python train.py --num_hidden_layers=10 --hidden_size=192 --n_experts=64 --experts_per_token=2 --d_expert=128 --d_shared_expert=0 --hidden_act="geglu" --moe_layers=[0, 2, 4, 6, 8] --n_empty_slots=16 --router_score="softmax" --normalize_top_k=false --routed_scale=9.73 --balance_loss=0.0019 --balance_bias=true --router_z_loss=0.001 --router_bias=true --init_std_router=0.034 --lr_router=0.000512 --num_attention_heads=3 --num_key_value_heads=3 --head_dim=64 --vocab_size=27368 --norm="rmsnorm" --norm_place="peri" --norm_eps=1e-05 --positions="learned+rope" --rope_theta=1960.0 --rope_fraction=1.0 --qk_norm=false --attn_scale=0.125 --tie_word_embeddings=true --parallel_block=false --extras=["capped logits"] --init="uniform" --init_std_qkv=0.0352 --init_std_o=0.0437 --init_std_up=0.0504 --init_std_down=0.0504 --optimizer="soap_variant" --learning_rate=0.00452 --weight_decay=0.0 --lr_head=0.0118 --max_grad_norm=2.0 --warmup_steps=200 --schedule="wsd" --decay_fraction=1.0 --decay_shape="linear" --final_lr_fraction=0.0 --batch_tokens=65536 --max_seq_len=256 --doc_mask=true --train_tokens=552500000 --max_steps=8431 --dataset="wikipedia_en"
Below are experts of layer 4 (counted from 0) of a mixture-of-experts language model. Rows are named router (the router's row for the expert), gate (a neuron's input weights, with its number), up (a neuron's input weights, with its number) and show model dimensions 0-191. Each number is 500 + 25 x the weight over its row's rms, rounded and kept within 0 to 999. Numbers have three digits each.
Before each expert's rows: a language model's description of what the expert responds to. This comes from a sample of Wikipedia text that the model never trained on.

# expert 48
It responds to: The definite article. The word "the" after prepositions like of, in, to, before names or nouns, as in "in the National Football League".
router:473502513527507544535464517499497496462507504533478480449480486531508495463544461514516477521483506503475511522488494512502512466482531534482481462492459455469498511487496525490466527498481545519541504503476517490502481509509484505506532469495495475461514491492479461514508489453514519483480501480471500488508545494505500538495518485468520503472478476458532479576578474489511531506454472512496482464547494490481525499504555457515473492485501531528498458499488477496519467462515463497508502492511552502495470477495483486486533504483538487423499498501500522448519501503505537496
gate0:498516517487485532482489466519493470509481540506476502436469487534501493483513515503517485510516479439454476537505493477549477519520473508511491445503530472497455501517508466487502476492514456518520452526514522473484498510509508493547484510537523489452510488482446501524512539531477493469452445494524500493481488475551494548459487502451502467513497513510507493510452547529474469510534487496542487520506472526474534484509489505502512487545473521508512525504497508483546466476481452465500516499509532480490522469485487484527507537502493500494449514543497491508502508548487488514
up0:508501528512498480488457521487506538497500483510489507466515516470463479508470452499501505507482504480475516545484503534481534537510513485513487525500483484459529497490491498481525486479493528499479515536483467490500520524470504490472508524520476491485506547499527537509491516511469454533530450516480533522524511479476507525479496495533469527473495460459487452483541488510540524477508510466565556480493539455483471486494512511462495522528552489522497535521526516489457500508548501520549465436462545494500469554490465525497493500514479485485506546508472488481527498503513517482
gate1:501473483474520516502482484528454508463523465457504494502510493496522541535531484493498532521513531516536507497482467450512494493489491472473494527523508474552467518519485476519523510508524496492514523520503506494544482524530470495495510503501535509465468431497509528450496497501485570506512489509459497504509534539476545476452523455493477517482528493492515506479532499526541492527515534456430495511482478486506445510506527504533509492490526565516529468534480487541525457513543509511517486511548466509510495490524502502510499506524483508497498490534465488515462513506468521521
up1:527512508471498505503495516502472511496498480466482517501540466508456458505503498454465531480494506511553504450494530466532519527560523506483491498543518472548508468475528491529518511514538501544524522499518481507515515475457524484520514468562503510469479420468504507494492519551490535479499482451470479504531491503490525528495475476492516484473513522484491518483500517486482487552476491478468468497468511479474481474521514485504462533521510505475503488516495477476466502492525525484490466512526513527511505503516500536527548503490455436486505509482525501510521478484531513566
gate2:482497521435494519517513506512501537494489507514503488547500491491471518463471522502583531520507549488491502497469477512520501496549552504469506539501518544474503511492491517484497450521481522516473494486479492469492480504505545523468481521507509434545486469496491493521501521533492486538519500539454471519472481517503466477465492477525434509535480501517524514512526439510493468488491517498498521493495504475445446484513496499514502522513487466506512493516509499547497517512459493527533484471523490501467497495551495482504480486484518553510501483481473484508495493439477545493
up2:522539503431546483553503530532524523514517527496492485502511471468513500508505521482518530510471476493508491472514497521529481530496495501512538545560528514485522467503501500501454492474448506520462524513541517506519491481554464529473486501512518501557498480495498533523533513512494463495509515532522491552543500494491475496479502445533525449495523578514494514493498469486479496488480503520507523491502526460494464516515522446494496495535495478492492459527533457487495463508469497479496489513543506510483534505542482529529531497495518519520521510482503521511489469551498510478

# expert 7
It responds to: Determiners opening phrases. Sentence-initial or clause-initial determiners and possessives such as The, the, This, His, An, often starting a new sentence after a period.
router:492465474516512518484543506485509468474497495504486508509499492500474499441491472537483470497521478502455499543512513492495574505506503483464490485521510529506481514453484521487468535470551453514513538486464494512488502485473468494528525487482528491489468502508470483516506486491534513534488486472516451480480495499507498523477483510507502529501534477512485508521542467498533531499453474493479485524525465489496539476482539480518508531513534521493520472509484467523514509498534498471541501483478508456528512554508509535522449514544506548447535481490485432484509478479479480556
gate0:553509508478500522476503499502506525532483520505488506513525481497505486486511463490465485569484482467474482513496552497477521520512515490511484477482499452515503534473524497480536524526495477497493467500472495472484509474529528476489499528540499479494505484485464446531483488513534496512493456485482507487453539527447505521480528452507494491509555491563526485488509480509492543473471500458504503469504463486511519542509504476506544504500502459466499470514494501485485456495456445493526515496518505576515473546532513513480482542516521456460523503507510478499482493479489476460
up0:482453513508515501501482486455496508503457529490516498505497541486462513541518541527488501492483498507473470479484525456488537515481495462477487459539510499487524538519503517472509532463480467489497468492524508518522528490482529508520457524508483455503539484516492495490542490493497508463513482534554467467488526517492475464461509538484506492479483462501468524523478520522508499481540487533455544564511508489485476501473460506490477531464472540506439532516552521489506476504480480521463494517501500474528488485497450509504490502478529525476482476505494523554538501500530454517
gate1:471515480501479515450488509524489501493522523502473540515518507503499487481466532518473501501487496539524479483498543521512442517503436529499490491492515521498503514480531500509516516479448546505505536492464480478496522489522507499491513545513504448520525512461514473500479525510535559571462482472489529504502467513446471516525486491522561496512504487557532511521524496490507522480480522482474509463522493456563459506501485514541494506503509463498532461480507526498472507488504487503508500513481487498487484484517524547473487480531505558477548511495506503491542535494508479548
up1:503459488497508467469463516524496533533495498521503488539472495479520485525510480506500491522508491491504491480489529542473508524513503531508535479462491479444505483475477494502506490489453518491494497473517509526496495492508498560537496516448460488483523511497480493483526491491507466475503414509508496464498518461485486490536506541493456490486458498516584497517485494566478519530481494508491474526554521519547490479488454489545523490480522508504497475497503472469506485503497513519513588477529483503536501537497481493527467513500449495525532525510487507500530517511495466523
gate2:490497522555535469532495443481501512532556505497508544484544533483492492513508518509537517510479508473534485504529499420455479503533488534547504532535473485477478494438522542463484505525504528526513516483481455532504461534529486516468512443467525480482528501525503481530516509476503492525507510481515474478494460507511520468473494540524455496500500501493485514488536507472454491504518507476484476541495483550499494472513509506514522519515521510515502510515507508510477507494504480503493514500511463519528518491539511545512486516473496497511513482452488490494468490508415523504
up2:520500486492495488501491477487524487498529502462466514512536515505558494485519547523510462532487489509506451543485511483478472517519528522525509533523513467488522529502501498492473530474485535529468481515494505484504452529531436479466495475453518519497487487476487477516519515517539497497458510481561517521524492502485515476517527525496510452552515464514482525487532504474441500464513481530450474493489468537487505502496520483546530502533498507485490494467512473528478499501505488464487494501501472495510503495580532524507485519437475476531542477481491499506441509473483481509

# expert 12
It responds to: Quantifiers and plurals. Quantifying determiners and adjectives before plural nouns, such as two, several, various, other, such, many, all.
router:495517507489492520494537506475486505456485449484520476534472472477539513508505489538452511467508474471481516530522513530508503528526498482491509492524472521531479525462493515490484512515546525496518523497475534489496518466480492491532497467471500500443484491504492472524520493464524470524457478498452457469449512521491526547515519481439539485466489495473485472519507515502508502481479512476465497528518496443488511515504550463493487534526529564524526509535473483530505491491551481490506464465512528481452494512490498508458488507484551503452508508460509491486509468487506466490
gate11:478513546452521524467503552505467512497533485505494481477456475530456505485502478566466501480522491510535487498458484495560507494517462478451494450498503487494454497511535525462481456468495513507492498548489549541527475493472545494531507536475491491518508487517498500509476500498484472480469513482476533501454496490453500524482528525518462504507516491486503505476502498487463473549492460473495479454469478495488508491520449527519488507466474479464455479515532520508487473502475511442488516494511545493524487511495486502476492508507460458502498506521486495540468515506495485496
up11:520513505464512461523443516522475502539508469516529485500476517504468482513523494489510555494542537520550489479484478546536498481521470435487528449469482560557491487507531485476440452460543483501467524525491534491500460510488504485546520532464536484497517495528456492518523481517456477525490472534493517512466485474473485490528496494477476521520501489492502467518507488487486494523488503490488479506524483515511521484524530528496504512469480511509442473526535509506487502486505492486483549523487472521490488536505504504536473489512516518466533491518533539490516536483501479504
gate12:451510529514472504516526490481504531485517498512521545485475519539516490516516491479473498457481464513484501488473518510529522492530533523501486495502503463508473506497481489522472521571515534477538502517518478475509472516501518477493485512497539530538531529465559474485502483420499504490489489506487481481476456443542510487495529488536533515475486521522511540517497499510485535520491488508516494462492494496514497497515484474541477481569527528475511515515486491440500551496508507508488530484573489513512479560482476469463468455529520513464480500500509510506526491494527502494
up12:481476462467503489507467507495504538568509458522496475504473515505491513499486475516490494512482523497505494506520507480506548478482516509517504536484514514457504488485552415495500535533514490480531490448520501505538497513507537498495456509516523481532447470510487516495529490537478523477513529505482452452513493513479481512535489472469449492512510519516502487524504411513531486477490531526464546515483480492481502532484504524499523460527539505555513532489534481524491507466516479509519527524497489507502501509516494552522486520488481494494542472498569484490487477493515493516
gate13:499523525453478490510534488461489531473441515477531543497481529520506471481486535540476509486450458505497492526493471492495492480527506540503536469542478501452555477511530475516525530487528487486496525529509475489488516478510479480478463482490466479536505524526497466504480519559529482514497528482500495462531503508486495498496486489485491519543502527511487474489513505497495489474533461469509501478484480457560502493452504532515472475500445489524505513444473496467527490530542486483449481515532512475518492494450507463469540513490511453501521464488526503488510483490519484478
up13:506479514543516499512492510552519457502559458514500477509520494482483533537509463457543501486515513500495509486483558462503508494493500470472466567464506492509431512466473486511495496512470485544497469429512508529511478481507513555535520515509515506502490470513509509506521487465494512508548456483533498514500481494495493488548522478492507517501508485483503518495486537507514509486504499533492473495518483550436515503533468483477524516488530517464454508538504536496502483440467558523542514484497517519483524493530531532477502483478500540479521527521509498487509496489497514523

# expert 40
It responds to: Spaces in stats tables. Space tokens before numbers in pipe- or semicolon-separated sports statistics tables, such as career appearance and goal columns, plus possessive 's.
router:488450528526516485493499542481444502480538460493499492483464483502495474489502454513460452483520452498487493531527481497501480414465515462464511445522498458501489523509488516450464516490518519509500486488506505493483447470441469491535514510500553506494473516518471474518508456497508496514484529478467469489551536499557491478496488518466480490488517514498518506498505447493523548512505505532501514480526506479516508543499531491509481509531506512491524458473463506503510513503523498503537489525527509490482469497502499521503471481507498532455561473477484495499488472487470510508
gate0:451495510472571460501502485469436495465501498458485502504490474551504494472511497501510498516509472473530498503534514496518492519531509455504499544472491500500538459503506468496482460485490523479496517505508513536498461475473515478499556457473480494502524489495516464504535494524513470496476520496481508493531528502499521513492496501491469492482568479471472472526494505531499483492499559460496524521537542512493506488500477527493500493551463509519464484480448485521495485497502447491432518463497511490492561518460516523492525552470502482516495491466477497533499497547490489487
up0:440499504468512497482467542495505484468527500487484500489530507565478441458493516500500495472544509499472512543517556528515470491513449500493479535486449503542555481515519500484496552503492500462495431501474520515504477523512531513505481477490470492495530484529450438516508473515497460518532505529531482521503489481448508508451484492489471498464505524488513474521462528500513511471489528532487509518495506513476500484507539505455505479450490501513469494517501515511535501487518506521478515517500499449498503517460473501462516502521496507499534488541494509505548526485513487469
gate1:482471551489523510491502480480544476502498495482473502508512533516551516499479508520516516504511497487516535525522464462471481508538455506471520500542526452463517555478478467432507532458496518523481535523437448530464484545501483483520500478475468495524517496536497479457474516530550491510503506535492507522514470516537501495483509533500530476506498538525519494494508508517468520507484494540538482453515508520515490468522478523483496472494507518479555499524509503445508468530503500517515545457496518495505507501532474484517442490531503527488520512482525518493518525522493509472
up1:534512459494462486499468538496525451500543490496517519521472488520460512477479490485477467494527514502530480537509498565511474488465531503523484525481497496508481475486492509543553469487523486535518500480559546485538498462517493530514471525517453496477473507474541547518504510551438465477535500519476494462523501491498513497503486511480489492503485484478490488497492526509530472466507502476469500484480509483500492519437514499527483510543480469529469503531493477527484558474479516521508494531479495500494513475436463510471492499475515481471493525489499480521501472490468485559
gate2:497479498540494534475521518490483513502486528463510522541457475469513510497494477503526526473548547528522514503451485506491490484523514494513553498516507537447486496509487481562460509466515531493487511481483450523492514440520491547490503459487477518518531487483498519516484498496502482524465545476509498481518502493503440496529510481492480515524507522505501461466471418508505495475502525503512528496533485486477499465532480459493551483530485484477523518500507492520513504551530490434537502478480496528522519505486504511509509459516476488483522460513514463483548454511496516492
up2:495543519527540485529522529501466506506530533525527511508505503516484490492536495478515495491525527514504546508438522518459474508443490517554524527559506512452487479544482502540505497521510489487481519495468479522510464497500508484511470516462489512533516500461513509539499484494479507478467510521483492499527487535548490486526535486505504471550464500504497475487482497538497471559463499456531530478501474448484502465489537476486471500495485486504529488505463467469536464539515511466524504469521514457491469505507466531541516514543507515500540480511486505472494510497521466467

# expert 9
It responds to: Adverbs and function words. Word after a verb such as was or did, mostly for, not, only, it, one, also, plus adverbs like completely, moderately, thus.
router:462476475507523509473514498494505532478485466541522529478477530506515499482511471500502554464479487466466527535515514517528522476525525485502509498492455483444480517485465512482466512494491525505494488455516528543496508483531486535564486482489531500484500483516441495553503509506487545479499486473494507499490537507495478520490500426505494495457508480510498467519507476488480510484530446501515466504516514451495547516469516461516528537510499554513532463461505494547501471512519501488486477533545536516485500485506468507462477483500536506465494510465492489470494462458497476489
gate5:489469471526515478513455532441492509483493521509548469474514512534532480540542512478482522489508439484514484552559553491522486510510479492518480514477509542480506473526467491504455522547508498502499478494501511506524491528477506494483500491502467477516475484485488499496531456536487518497533498487487499509481531525477452492468477539487483522528526532503493503470495490476454514489526509487506509547480479483497528501464507489495476503477477490484564481493501498542574530539460486503514503506535534510513488529518524508503487509510499488554514501498508531478486507480440563479
up5:512523504537448501485527514474470533521486554521533506495467498510441543497480499522468475527496497526525515471522531497511493522476513541491515476480532535523473490441494508515492523435496492524498530524482507425513535511503507466516482476537498506536541485502509512497518528481543503497524494480509535482532518493526524502518513468485501459509470463477553476467546478485489471499531538495505531489483543512488454473491470486495467511515464469524473540510498514484486534517518500549502538515481482519491478485498471519502512493495492438481516486499474465517503474521507466489
gate6:517523524468460495506524478454523505517488485515486492489521508511527547499528491513524532466535503486525493495499470500509510537466497483470505522502489496507485500488489493513483547492552510515501502504477484506455448488532524506550507484516539499485500492485458497537523516461531477498474450476537529526510488474509505532504503497488483538495465511520520487518532506509545479480484498527562497548530508549499482540518512520536469528501453492488505488520465460498531499541465522527493469502507459463550511499519457498564483514486501502485491496458418513475504520529509513466
up6:505488464451525524503518481509493494494522562462495552504515459505510437522494501512462493523459484518515469486496487530520521503526524475496504490509477463450496504529490504484520499474482514530516530530440505497501498533470488549434520561459473482539459503485511468492500464462534501505529513525476518486500543466503482423505521508468498469523492521503473531465512480508506517522494499491460515487492510464503479491479525503497533515535533468503520513511487518517508535501484511507521511516463500512493514483500554517444507464500495548496494500505539491528500517478532521524
gate7:476503487444511480494506540529507457505510457521475540491489475485501474522501491526508453522508492485509499507530493491519543492473495535514510497492468469465472464474499483512483505510480505483463489509512481449524506460511506511474460533485520540520530506519561483523478519475491482503463478528548518495542499528501486466489503543445487465531501526572501476487463478514542500496493494525482493539493528503511504566482525534527500480519498493505524505472516440532528498463516480486495471496527482539505499517496494512497509507538524458580501486484482479519473471502502490464
up7:513470480528524500537538499474526464512506528520537507500515471522470521499467514508519517480469517528500481482476483517505507506526487499523481499484523495516513506479482531459564521501514513512504496474509505490476522534507526477515481481459464521519462478490454539521521468516453489505478515463504477518446477489493456480517475477525507521523509447486512523503470499513529488493504531494529518482510495431485539468510437520521505516513447456528519485516507555475450453527510501561495526468479502457503542485501487477505487564460522473493505503499531525496517503521516505502

# expert 19
It responds to: Infinitive to and articles. Infinitive or prepositional to and indefinite articles a and an after verbs, as in acts to, agreed to, as a member, gained a.
router:519463522505534530481515492480503487451505485513490490468495521527486497514500495522485511493534490487445518538531529518534505485525459555499464494463455517481486542454489499502475513491494533502512537527482511558506527481479483511509524445501483500502490522564440478556494494501518502508501490453508485498477551499535502512503498550472511527503488491495544483526517464477513539509500489511480461480518467510521508528509526471510521525520523534560496484493503511551541473499479477471510484455522519510491507507497513525461467506503525517527506499495521497436518495487518459535
gate6:507486492524517489493487497510511507481524509495489487478488511497502531539501530527489485475461509537478504553505540492448478472431447501489490508501504522517514494484480494471449521505509506515539497491502500516519483527499457546498479545521515449520524533473503485530484479511424495495486509536499530574487545494520506487494481484517482507503535527506500477532486476534514504501452520508521552491521513526453495509456470482497511495465573462492498487507477555521535495478512473548538499524500505522498535520481523486487520508483507468514519480495463477530486500532490540515
up6:528512530501526481552484542450512483458506510477486515501525517515487526484525502478503456494486515536489458535563546517481515500465531501445486529496470564518530471514513487495509539506530512506511504491511457546485475502495470475466507518484514511542495530509517507519481470497499493512528475499477511561491499460486492457474507516465470510509539510498468455506481447556485543484527511503498479475497502543455505510440479486505484490469511484523485516510458508474515508539503509517489539533486469524510515528500507468519508516480501470464485469525457467499514497494496495489
gate7:497496495511524518510533494494522516491516488480468464448513473469494473504528521458533512509481563533525519478515488511485444445501510515481483490448493489539516505526531490530486514500508490466533491499534519504466554482486480488525497515486484487516499521491460465507535539495500469544500490506499503491501530446476453478518501469513473496499515530507497440497476545488521526484466506469497541509509513503481560522490471521484533512559484500504530534476532519487509480504518548492541527452486512520501501497467479504511507491523481511495530493547476483431518480495464509538
up7:522499466490484471513509549479483523524498544477504488535463475492554507510476522498510513494480511518533483540510534447505454490459523489473531490519458543470530513543517484463531493479500548495499520485482517529493512493468496464486507496504524517529517565505513462534499531523492448506468502470494487553542511499461522500477498495556502489496500517525505504477498489490514536509516533507521532514526490474458496514484492494501529524514471498459502503536453521507532449484514480499490499486508499496503509469477519512515506500529466499482553517583537506485518490493544542497
gate8:501518487478460533504526518517501525531454455495471484512456534446539525499466490473523490502521492518527508495469544491503485490502567461494530473502526510524478534476514507441506520458461529536517503508476499483519516478491506507483500507516527493512501473490446463505514523536493495527484470499524531488538496512562463471457531496505478500477475449532491481491494482513491549491509508506484463507464523495457476517503493526516525482494482527509498463493492507481499477540507512505542529491478508478465543537488448482490535481520496506542503496503487478498480513435464512535
up8:552481507473547545486527506456528475533480495551560462484471498528488525511480525506503461496516485501476521466510510474511509488529503494508513499557553509480480526530463527520487559480504515430512498487465498526475462460510517490511513487513560538499490479529492508517512535505475484516518510515521516495531507523464487472507493498497499502506505487530484502519506493480491509450514462503523459514489506499449475511515497500537523480425484532520479495531497495509517517491516534494509522495533517496461486511487491466490502522526496496553460559523507487517515519506502512434

# expert 37
It responds to: South Asian name syllables. Word pieces inside Indian, Arabic and similar names, mostly syllables like ak, ah, ab, aj, as in Ramakrishna, Mahabir, Kulkarni, Viv-ah.
router:462482487494478526501501510486522506504519482554488542480479492530531471510514467506470484521493462499515504494494473510500547481504488521517495490477515513457407489466483512459507507469535510517524552510520503517496502490451507507530526457529498479517470504509489512515500488480503484499456533509518461468513499506548505496506495481498506491464480487506488483499502462448527489487437518505506525500506500499554495516465498492508469499518531504531518456477502495482530520518550531514552477463512567546506450481506502472527479493458490544475517489463470460491546474494505483485
gate0:484503507477488491508545510458519469477525499472476495510496513491473491482476485504476469489465447510502526516512486516545460486501462536461519540501462493533495510513510449535567492538493532533522453528500544469485479532516517486507484492468486529492495498465504466542520531486493500492462463477515469471537490483517493481468477509482516480543558490513481528497512524470491479471530486557461525492475561502490503531487484517464501506486503504485514523495502477507491500524503485506528525489556498563485527526535476494501464519508511483468528494512490519504502495511482558456
up0:514499450512495488474505532495531508483439550480474540483473491528514542513542489496531517488509524475514501536528556466515493503494525513487467525496511471482474468563500536493466502466512500501506494511508472490514529472490461495462509462501509530490544484455525485471485477511478518483503535508500523472517485529480460498499529449467489488517485519495528499481520496489537523518489490481571437508526462526501536516491507463461504498516450481516533479506533498516499479485468539520502518477494492543504495520487503488477505524534475482530438464512492512491495495519508452531
gate1:490495457533540511542492513503501451526549521492479482524508507542539484484509514523496481521539489477550507479505533481491507498467453510500523511481464512492522511501514503522542551531515501571552489476488516477519488520514514508456504495451515511517487520565498508520528486532437529524486498500483503509533482505465525515509525528537524539506539537516511492524533505468500492484472529499489480536505493489486485506504454520547491500504482507483478545509480502468541536509492502509520513531531469492504504483517485516558492514490471521441478528501531447494515513527518507519
up1:537497541493526472472483541520493461490518481532520463503474493531545513536438546509499500532493476483509524492510445480538511455495493487504505530555484466482492478509505500473496528518514533484505492499531503550525551484490461505561495472488481493496474489481452485468527500498527493485472569511496540527538497467504448504502536497510484492469484482526505494502482501481531549454477510482511513487483487494528463503500498488515479465514501493487510486476469483491531490519519454498509522459524549482522498515515476475557509481469479498490506444471510507513515478469501472483
gate2:520518510471495520482496506519457489516508517498523509518494482555507473502509510500468502503504524508487456469520479509505484540495504517516493496494512559475525535506514479494521529501444508495516495502475495499518450478487526466496493487504520519486536516540504508446516481518427465472524511505537470508494542540493467490480513484564458543492485522491434468490498476503519503497444538493451480490434468535513474473500482532481482514477518566530497496504544510535497527508518487475496525492494471500489500474506501457488514483502526530534481484510455521512543487474516489465
up2:536480484516524488466493500537459518469508461509477466511497559519521522463544484470555499528486463468523537471503535535497480483501460535510528539462522476481522522515512514506510520491544499475542522535479499520498513494489486489451525522454483535458493502482504506492490468540526518509522531470507489485500500484473533465481470475491498532548496437445462532500466467491484511504532458498512498478500475477489511494491496480440484522489487484539488489518494479505485534531500472514491537479482491538538489485489506525482530483528492502486485489538534469478490517478510496463

# expert 6
It responds to: Pre-number space, approximators. The space token before a year or count after dates and "population was", plus approximators like about, over, up, than.
router:459468498468519521486517531497509501484485474479499496461507467548488482523504479471492478476484492491425471501539528480526535456513533500491515466462509496517512519483479520483480566470510553496489574467507531516464548473489494493513538494520532470472498479554495482520530519495448532497495482491510484482457496514531518481500527485481524493481526509479505501511509482496511487477451518518481489463513509471529525494506513495503492509552502514480493476473479459491518509507557469498522515494576499482501487476538507521474482535508501506460532514479490448474523503523497496515
gate0:490496465482475467480497470557519485486534475512457525500502449553472497493509522453479546536504492498499505484517507503530517463472478497522482501512520509496493547488521528450532531522487478516529467515505551484518523482491503530470462524511503539512486513480480511544462512473522519542510471496533473452530492480495481535484514535520508545498511523537467541504511519562481508530491520491515535559515523490473508528500468536515477441519528489533496514521490485523544505522513462511500476479522517474480537540507479533522479469490510501509498472490473491471490493495469510498
up0:472469490459519480494494483502494476546411488464479488514488525532461471481508492490516481489463503450502494519480508543483485496477466472487514483466537524510478498523522475545453525504500526489476518515532464522512532492528489454492474534479467547478515507487470505499498480515509493509471526498476501500457489513528522507486482507501507506473459454468527448479530528519526483457481504505474471487561495481445504495501511467492526499500498516573510554481506475521450470485483568500497511522480498493498477503521510515487497457526492491528503495515523520493485506493492506465
gate1:487460491527549526453545485491488522455532497528498467517483476510486497492503499483477495478498449488513489514468507491514540515490484527495526511475504498526492503508493439495480474504559509477526478460551482471491517462482566452477503512492493478494475560453493482495514560517529490510489522454524492498504555519489511490503456464483506537510493482539522482522487480506534466509473489499496480527536501462503505504501500490523488484498492433463507531483493483462472522483519478526517443494545499512525485497512474533526484478518522480522483495501493533492452537490517489523
up1:511495551543530492471498479547514503504480446505492481540516505523503498497507512459505507505484500433478521494497530538482500496511514553497526537490524497490494559495482488481498528505508539528495510504498494485459514551501488505474479506503486515504510492498522503455501467528496520485500497501482520484493499454546458509469512490519472475481547517523539491481489491458575469509545540466505446436532496515488478461526443496509469498517513509446543477523483494491533480504529474552489503499517516507469503518462521485472546525524483488533515488494501513488500519510499468485
gate2:506531499517489550513501511482494509480479546524557491484512499513475516533514544509480524505501512530458482483507505499506495480482500522490532513482509530522484528533499515537495513491491511514478509473503487493497507523502439480500494474477513498574469509487484466519510514480524539461460543489526542501499462492525487447484514446473502492551489471433457515529426500498509532469494509500536489498518511534509498506455527496501517492513487493532512569513482504438516454525517471519513520503498501480497507523533511521500498508487480550488483555467497468506493511481498460517
up2:532530544498534488486492531517540497534532472519493534534527487482468472484495488508472495486531526481501493483500489456476505545482535482552505512491501535512515502530470490444528515508537504545507539509534540462507514439537521531498495493509490535477512532531485488452514504518490515532486476526534488453492506545546501526523514486477467451476456471528477510457497499523526511546473488494486479461500509507503514525492521481462547498470473500505478466482446518516495524534495496500484474499501518494524461436489490504500505467495469484522517489521474512524525515496497481470

# expert 14
It responds to: Consonant word pieces. Single consonants or clusters (k, h, m, ch, sz) inside foreign names and compounds, especially German, Slavic and Nordic, as Sten-k-il, Grün-h-örnli.
router:426473546502489504503493498497522515496480487530488516505483529504452431499498473487498483513483492479518465509551500471499507491470535533533516507500493476463452503493483482473446533504499485553500526491501506499471479495489478477530506464477482468477525536497490518495502504472506488529462537473462462434509499519519495535487492517456492514481544493474512467562499481491519514496474482525524465476526477468488482516469492490497473518543530532499509467481466514533515467519583518508511455494519494514504483486498462532487490508460488511461488520488475500512545509489503507514
gate0:490463540482485479498528468520483504545512472497471512470484448513487509519474528484576514526476482522541509495496501525494520520516515508477470479549506555481471481524532526504473472453518465452500505490473531465519499501499465504462508501516477496488512470522504494522477477516439487489477526470518449508502491562544503449514543482450488468496496514511496494498514523532498467504535525482485482457518505502561495475494463538514496481488521472491492496483489488466473473514528501511490494476500500526539479503501494455473447518511529516471488541484469511483509492507526467502
up0:520483453469523499514481510506525494532511493526482513520475536486503487489468501512476515461474461554489467497478466473516523515472537495481475507471489479504504476469502480471500520496471517516520472555464471481529479506481504501545463478514519492464487450533481502496495500501466538530537479521477495531537487494507486507522431537479487506514453526535473530502526492457543500533517544510526493487541508527492512526483506496471511477484516552494509522513484489472502504507460509457462484477550469502495507446514537514485452516479512467480435531517475500499505513527516489474
gate1:504486544469487530519466449519522492491529500486507528503512529536479479520510463524505499492486496477457502530504491478553480473491512511525490496476458506516453530455515505475538502468485513519479519501450461499488509507466477502469483497520522533543572507561499556493490550509503509513495519505502518531517522509469475486492489493508520475493510503483498513438489479505544568469496494525533460520492521507546504490497462506471459534464496480529474485486508529509475514520528478508511460480480495551477510488489494519522495510545500509491503548514500512480524534510501455455
up1:459486499487475542440531520472508481467510490491484502499536507487507474516503482509492481494481467446517501480519513490482534554558480494496473477482534452449518481553512518514542468538517548490491483502462508500551478481477537485528495530542522520459486471494508487501503489488494467543490492490524472478486526486516494492490508535528492539477459508515489454499540539473465503495491524498531520511540499516500447512501535515501544502484530475492533501514547489508509494491481478501506524503495547487508507520480477513530497555487496499497504510488481478554499448541510532534
gate2:496519529500507490457499498472488485517507484518484488501465536520437485485472488532527492502478495512495466530486546518498528489493489484472508547503530487532481532534530456440470526496496542538534486540479514506443516477523464498520484504503528509509549553532501486472502511517498508567460477530507489498462490561458524506501540502494495542489523522516510459499500485529515500479498488488433491520491528508472492517516515502498479481532464520517476535514470511512474533501507513486474487514529483562525502467550474506499494487460537465507515538513485513470494502504492505519
up2:502519519515526501488494492496474492507479512561509473476497537514469452454486484527496456546424486434519482458498508460511528515486489484505515503491516499498451511479494480491508475493467537557466463525541508458511501475505480507509486483499535480479504521536538487490460520476499500496447533532487487445452490512466495506523529503474495531508510525454510494495493512512478511504505490505505520491509549491520529500526527504530470514507484501493486485515474531499499516480541501515523558501491485568489526479449507507519479522487532483517461519486491496502477547525484530532